config = dict(
    activation='swiglu',
    router_score='sigmoid',
    seq_len=1024,
    train_tokens=716500000,
    dataset='wikipedia_en',
)
Below are experts of layer 5 (counted from 0) of a mixture-of-experts language model. Rows are named router (the router's row for the expert), gate (a neuron's input weights, with its number), up (a neuron's input weights, with its number) and show model dimensions 0-159. Each number is 128 + 24 x the weight over its row's rms, rounded and kept within 0 to 255. Numbers have three digits each.
After each expert's rows: a language model's description of what the expert responds to; "gets" lists some tokens that make up at least twice as much of what it gets as of all text. This comes from a sample of Wikipedia text that the model never trained on. Tokens count by the router's weight.

# expert 37
router:116135098061146150166108140137134150142116134115155113182130125137105121143086112146105129104177119122114117163117071160138116174140114141094149106141108144112137090114112142087159113121129176136163121172151147144168109097121137129124139086108103137128089126108131119083130129156081189104113094188108112144157108148133093127107170117093110117146129103118157123133146106099132109126105072155150102117159122126124095095128115115133136133152147137118147113104106104129148114129146149
gate1:133109128117142129141133160110098125125118105076126159155133182092121144171152146156167133093136133112131114156135110141143139144085136121134127123150068130117133107148131119128147116112088139122136126127164144094129151149143109120107120086113131123127117174140094154101109096172111141148145124155084114128123089170126095069091175095121135090098176129115159172153131129142089129133109092171124149124180110128147140126170167107166176129132141128136079117130129149122133150117135143
up1:128094142124153121156128163106050131101113105092102137157150156113086155168137156148147155099141111092119131121145102153129146133121110097167138102140092129120128120120108099155151105126132143124125129148131162102154176117128137116075113111111125120090100162132096117109092093132091125131115111166107115150138122179140099097097168090103123106111156138136148126140155134162084118102104102158113118124182072134160117111158152100141164144113146156112121140126136152136117131101107158
What it handles: Pipe separators following names or entries inside Wikipedia result tables and medal lists, plus header rows like |---|---|.
gets: " |", ";", "---|---|---|---|", "|---|---|---|", ");", "|---|---|"

# expert 47
router:119158075073132161150127116114172115108132142141173117157150177134092135141120100145079133117189117128117169139120092092131113149123104162101098140127112121144122080119103150117133138110137156092156127098130132127108102131119155095132197139158095123081161126149153126107133126147124161078153119126087115099136118150145096126104148118130084150116146128117145129125166112129143110123107127169128118145151112102134151099089137139121144121179123129132078084117110108104139120146108154
gate0:167124075122127162140096082141131147135184095154091104116084115126126117135118118144066118152146148105125150105185111141123116132135146102105103137120115144139081126087130108115113145114150146145130165087118145136112147121105127173163165162139145120139147154123153109143155110085090140105154143130132148125119168139090110160125099155115108107165126131111127101161134085145092128137098114196156168138120092108109155131116162155105145116155135114114114112097166140120133118132102124
up0:103110114108154086150132142136138134152103153177126098132160125148137127166147114162108165127139117124106120167106143124148111112108133103110115099125117129085180134123085111121126150064131174115131126134162163140137140100151144167118147123144105148094128085123159136098074139096143139103134119098151113113137156090128110130136103129128129156136092156144137151158137110096131123118142114144100180105111122138086054150128105138132127141144065101108149127140084169115104156161119152
What it handles: Spaces and tokens around birth dates and infobox fields, like born, Died, Spouse, the space before a year.
gets: " ", "\n", "born", " born", "9", "li"

# expert 24
router:099139096127148141145133116121157149129142153128144116168147091140118110131078115167100139147149119142097100152149078095123086155149128151119053104148126123135134099098121140076148160125146128103144099162114107120163098143129147112119143123150124154138106123161142148134150130129066144071083086176105099108117112161118128121093180104122129139143114103112128100126135109115113128091098118196127127113129130142144126168122116103142181109142132121104109095130102088125127134134116135
gate0:137130126153158105121123170125061137124134115137118126131100111112133120138117145123106110117143112117144094138116118105136104169092150077144140111098120169095147149113080141110090133166116170103107110146137119114089171124131149124129148095085110125136098127169124163143146094160138109126129115140130129108166166134150133120123192136092117142141146152085118108143148135160170153127135206123154117101151154115148128129120178124090124109151128130110119056150134087133130128127145102
up0:134118105129126115083111172176068131117130152147137121127112129125127100122111139095115127131141138108173178153134132124127093103106148121121186111120124123118123100129146143103156110197120127165112064076122134140145086116120128142139148147127129125119132132160147140194141081088159126136151156164110120096123153165135118130109188151147142134150158134112129118146116145101151114087148145148158138130125161142121119119138110138105160114157112122168104116138182083124120149121171130
What it handles: Past participles and -ed endings after was, is, be or been, such as built, opened, published, used, consisted.
gets: "ed", "d", "ing", "ly", "ated", " made"

# expert 35
router:139135081077153127141141154154128141098110136118175104144113109172099128116098094108112105129172146165077104163113094112168116151154154139109120105146110141146156122140136151127152111126141150062166119126149112137134127122108150149148155128142105147137140082104165164123127138111119167117144079164148103116136081183149099100129108106107107139123140098150147149136120090109102137128108111173135115131178160132122131123132113138138175114117145153145108111086134072128145151126137113
gate0:154137098138098153126134128119165100126112127145136104138106190144181101127113077114142124125116155147077122134109153140125173144190144109103129096171095112083142119109115115135104106134139101116157115105136105160140113131110138083139118098132111124157159153090120135156138125092137129118137109128145178106138126119153115161103110133191102114138124093126103148105088177170140158125152141112132106129168150092117131142102095160138114087106160153152094142128140121138150118154144091
up0:149129111098118141128151118110164121137088138138133094145132167121134074164111114137102144129121160135087125138108128128159171179145147109070111150140104115087138122104111122075137103132110124099145124115142090170083096124134111118138109080100082116086135119101099142141167158138123170123102139134093139088132121098138096132113090151147108173175118135149116120117109123128136137146152119123136123139149165123098112133111145159160126114140143070134072128101139128133174124171144142
What it handles: Numbers, pipes, and labels such as Swing, Majority, None inside sports and election tables, plus degree values in coordinates.
gets: "1", "|", ")", "2", " by", "0"

# expert 21
router:125157070086136147155120126119123127140132146132172138161135112111117107133105137166132138135156123148083127161129107110181103149172115174133069134165142126151116102104114155138180111069162124107171111139138107185117121144141132140139171161126130172109142122137176166134140153149134161137093110118143081134102104143174104143129121104130103130127150110148154127095166107115136144133130140134098098113122146145141115108118119142168187115105132118114125107111083135114142160115112128
gate1:161154115076152124130131126113114117117142124140140128116165100099131132173100117146124156120140120123131143135118125096165117156136130145094125116174116114119130087110130167148160124077143164115161078148158143168097108122118120101090167081151082161148110129133146166138152134139107183083096092115130131145121134128165086119147168086126110102109112093126130125093151101141157113103099133113134153177150162161128161184108108114154150143146112129109141110142119132118104131139101100
up1:093128130166104115125114133154153154148090142114119145164123119128178123112150143090135103125149138156079112137159132160095160113128141121165129166110120147144116136113118110097083137170107091152107178110129113100141163123140112145170114165110178123105140109117102083097114105141120085169147167138123095106144114094094157119103107151095153147148152184118147122146136148105091159115159113153134133092112105102115097117160126100107093105133143148139132140081135127131130137121165155
What it handles: Predicate verbs and participles in place or biography descriptions, e.g. "is home to", named, located, attended, plus infobox labels like Species, Personal.
gets: "==", "ed", " of", " named", " a", "Personal"

# expert 49
router:101108088118120121149096128162113177139174133150185124140120140139127139135089123120089130159163173105130128171130088103142087186153113157143095136122133145127146135150129158111141115110146136126187117148172113172155119117110158148137129119143108189099103086120149142104152111121099168092147110157124111120115139122137111094118145100095130085128145131143155164152133098084113146124093125187162097135160157125106120136119139127125154125156125131121114106112087148117136135112147114
gate0:100132102130162121165128163141112118201144093109145092132102165104124119138125171123112087136101163136081082133158114131156118104149144116166117139130178109123167119127139147138120127104124123084098135108150142121109135166094183115147136129128160116122120130107132125165127145109106135127109155154110102053104132128122150189128117133123116090090114113154102110114108104073114136146130130133101124062150150102142138150125131123117140123107121124153165164150093112121120127138165138
up0:131135182135121143104099117179136102154152137139083117159151146114151109092132152096131156078142086075161079103134108130160106158086118110129103101146147134138140084130084093120108133131116173137118140124107085134124148136152089097090128095101110104101144096159137137104125160146093093118125107080154140144140141098112108138143157091135113142151152128118140115137114116103140114138136146146083105112129089169138148091091078113161168127138109139117123131145114131129138115147116132
What it handles: Clause openers and descriptors like which, that, where, first, month names, and northern/eastern, often in road and location text.
gets: " which", " first", " that", " May", ",", " March"

# expert 56
router:150128075094106119161101151150137139111135154136128178142124130113084119131110140144115144133143111145136149128135114110156122133133158143088111128156134118150109082156130157118193149103137166110163087147125106165121104118116153114079158091141085137140118100147178135142126093134131190130105075163133137098131098118172127116100208094120128121108169104122119139140158112124133101122104103123109117137130137144100106134106135148142161102109126106139107092091099117100151110143152137
gate0:131119140111118078097124152193115141120106104141114140100120114085110158113135149143100141150129115139151142119147136138121143115100155131118097091138147142159137100136169137118157096122138148161142076106167128183107136134099137133097164116097116112172195145129107110118134096149134142160164126123137100152107119103145132118142169125138146114139160143124139142118148144145149083174123139129106101162158172137119112104173115168107129098203107129127153164123165172124137143136133114
up0:157149168152155099138132142102149123138129119096109103126126108137148113152159100152176124086108158144149172139135166120128139149095131140107133135144121155082146061143137140128132174141128143121120117098108132156163109097130123088097112097131117137127159157146102108109100116128135157149135116122116182110167128120159101075088165124084126147127128154055102151081102128159135107141140103160157172138148120123114147126130149143139114115080149125145092152122130130132157138133088104
What it handles: Inner pieces of words and years, like -ed, -ly, 9 or 0 in 1946 and 2009, and common prepositions in, to, by.
gets: " in", "0", "9", "ly", "ed", " to"

# expert 29
router:132129099116124169127155137132111145125128113131180116153154125124121135123139089154104091144162150102107145177134125127176121128125122153078113148144115130145168104097125125119165129111170172125135118102149104133136085104133130125147147114154099150102134117131123184114132151163083148079172096154113079124103088149139102096116131096120117151150176091126155108123153112087112106111102134161135106124175096144111115112175133126150162120151135130113108086111136118090164162134138147
gate1:119136121141125127162099114111130156174137099150108169116128121140119184097153154153105151159149161110105112122127124126072130128096152157127125158102124095119119129121163155113114097066121145158142165152131139125124105145133154142098121147162138122118112124124113156169170133123127137102132096156101110114140154129147081163153129178105147154131110143175118117148132120080138138162140112141135097176112129134155127124110104140094137103096100186096175173119102085096129127102151117
up1:119126121151087165125113113132152198152134106177160142129134158166127156136164110149148150171137119131104148166100158093129127122111149126117153158121115126123156142149150155137119099143145134146133138146146135133165092094144122093111144164167127151152102132138121158120182118132094136086151097138139122130173141134146082124152133135101126175138098112182118149139130165125165114136145119114142115142160120133122097119132098193145136109134114135098139104108095079098100084140174133
What it handles: The leading 1 or 2 of four-digit years like 1966 and 2012, plus common first names such as John, William, Elizabeth.
gets: "1", "2", ".", ":", " John", "es"

# expert 6
router:158156104097146089171118118110127141139123132133135135149142128116121129124094099153099128099149128116100110159133077127145108164153133144112080083134104156118126089068098133094173165134153158128158115122148079130119108111150175130123120112143080163136089127108126176154127137112097160114114089164111092140146130131125085122072152078117139109138143107112120102094139108126137104122087115173118101104127152119155155125128124098099148123121125117144127126156095122118152176100112125
gate1:162169107128167129146146137117137157158185064161148127170121138103141133096103117156156129135141151116122157092115118143135159129136124161136126151101130143103121104134127101126165106111138136134160126151109123141152151134105134125150182129139102194082143150130087117147115150151112157119122115187148130154157090154125170127144149133158127100118176131102127114130209133135113112127110116175146126142099108134146128109156137133095148153121116150170106150152091135142158161125131113
up1:129140139106098133091124095134114109103127153129122123101141114103112153160127173120099148126133120133136102150128139108112158116126092118107124092159096131182135116149114167116119123118144132108121108143121158134101102106154075098150126104107157067126134096119146114144152112101151093105144145061104129099112153100136079115075115128126112147119120116205147107139070133129146137148122133115108118123160137086117164117081110150157142144142179136105131088095160129112086127142118133
What it handles: Word-final derivational suffixes forming nouns and adjectives, such as -ation, -ion, -ment, -ism, -ian, often followed by a comma or of.
gets: "ation", "ion", "ant", "ment", "i", "tion"

# expert 34
router:163144096117159136142126136118133147137138131134129177188134112114140104122089145180113110138161080126093147150137072096127087138143121171096087132135091116139126098122134158089132128125148152124153134108109098110150095120175181122097139098131099170107136099120107139140145159126128160121106072154077120111120103149153128113098141122098094117137158117103150134108129115087129090108118099144128131117148146153141153161123104124139170095174135163128092118132103131098127117140143143
gate1:124158097116136150115146079116132168090122079130121144160126110149113101156090107113105113114130112119156177132121101132149092160148159162156121152123091092120128130133142148101122114174091105109161109153089078119145104114149081107133145123155160166147148132140085175159114136081074136100146115164135102115150117112121131105152131131097150117121123100126155123086138114127120103160094107148136125123151129141133132161130128125142146118099110141141125128105144072098181140128080150
up1:105156090098117132122097101162132153107156095114153133137158116121129107134076156145110126139110136143164148108105058125115103121135123142167145118137146112141186092109137142125144162146095118119126135087105091104131099135138103126087108128165143117153147116186108150184177127111124150112156094136122102138124145118127133143117091153169137155154145097130152126140104079090157182117118147135129122100114123141137117126151092105104153112137134173142136132080143101108149084117145117
What it handles: Adjectives and word starts after articles in prose, such as high, large, strong, military, and out- in outcomes or outputs.
gets: "ed", " in", " out", " a", " of", " con"

# expert 23
router:144126115073140151150126112107115154113103120138155079164115120164122128145094112133108109117173095142097159166123105121123088154125109164126070125170098108150108101133112125128135119134139123103176085148115131132115121117119126094134125140146106106110154103098130119124137161151112145114144108173086141086130108132154086099096105101086065138119150084127147125102131114128095091116111101138147135141153104122146157098149114157161184116140148158117086115145139088136168141131142139
gate0:123152120141136134132117133142125138159124122150113129146107116137068155170087093153086134137154106101132116124110113128128094151163153173137114145103120126176115112071137092135093134132111133139131084075143076121119129124139151155173144152137177141108149128109138143132112114156176127127126143131122116097098130164115151093107140108127089129175111107184149167103146150156152140102127148137123105111109147116175102133090103128093153103145169126154141104128158128159123153170109153
up0:114129123126140132135148160138150126122139144131131121149124127099162108115168133105188149143125114140118117118106145101150157136077104112135123143111150160091149143166102182140160158125154167116146168145145142110150141148118087108116126107128091148103127163151135105108154103090086158101110119095144129168142163115145126133158109152119122125110133133098104104134109086089088142127110135121119110119155107176053176115161141106139104189133112179103110140131100132108131099132099112
What it handles: The word from and other prepositions (of, under, with), coordinate seconds marks, and inner pieces of rare names or Japanese characters.
gets: " from", " of", " the", " was", "°", "″"

# expert 42
router:143139082116104112148125087117147157111167137143180128151141134127129158151126129118098117144150105118133125155109090121141116134129087165123116142158123136149152101125146208111165148135148153105142109112107141172145113126145142140125111113130091125152135115140135143156142133147117178098144088180113094128115091168129094109106145117091103120141145114129179161121110081064109116101107126143141101131165145137098136124163116164122186148113109172146126123100105106107115135104166116
gate1:153133104127091082135164099134111149118175101143161130114089099143088137110115112104122109118155121116122140143115119073150119117146123129145116161138135131120107140123100141119136145122177111113121093134164123126118121138154134156117132111150116102148142166071089119154166142127140105104073107126079120125138141118146121141118101101138168139099157077110141118146152143109130098160120162145137119128090115094151131112136137136146128149108157140172073124163141076142115202083103089
up1:129098118144153122141134143081147101082143162113093140099118124158078142079153073116144115117120117109111123133110149153124147151087134136107110094092145119070117133120144121134141137111128158093117152126086110168108109143100144162165137119166114089102123144123117092120122163141164182136128146109089143107166136107083134096112141138127153097111082141133151171111138171082126130122128120108121132144112158093124135130133185138105129149109102112125070143111139148121118167141129109
What it handles: Leading digits, especially 1 in years or codes like 1913 and EC 1.3, and word pieces right after a single capital like F, P.
gets: "1", "2", "re", " Co", "le", "ri"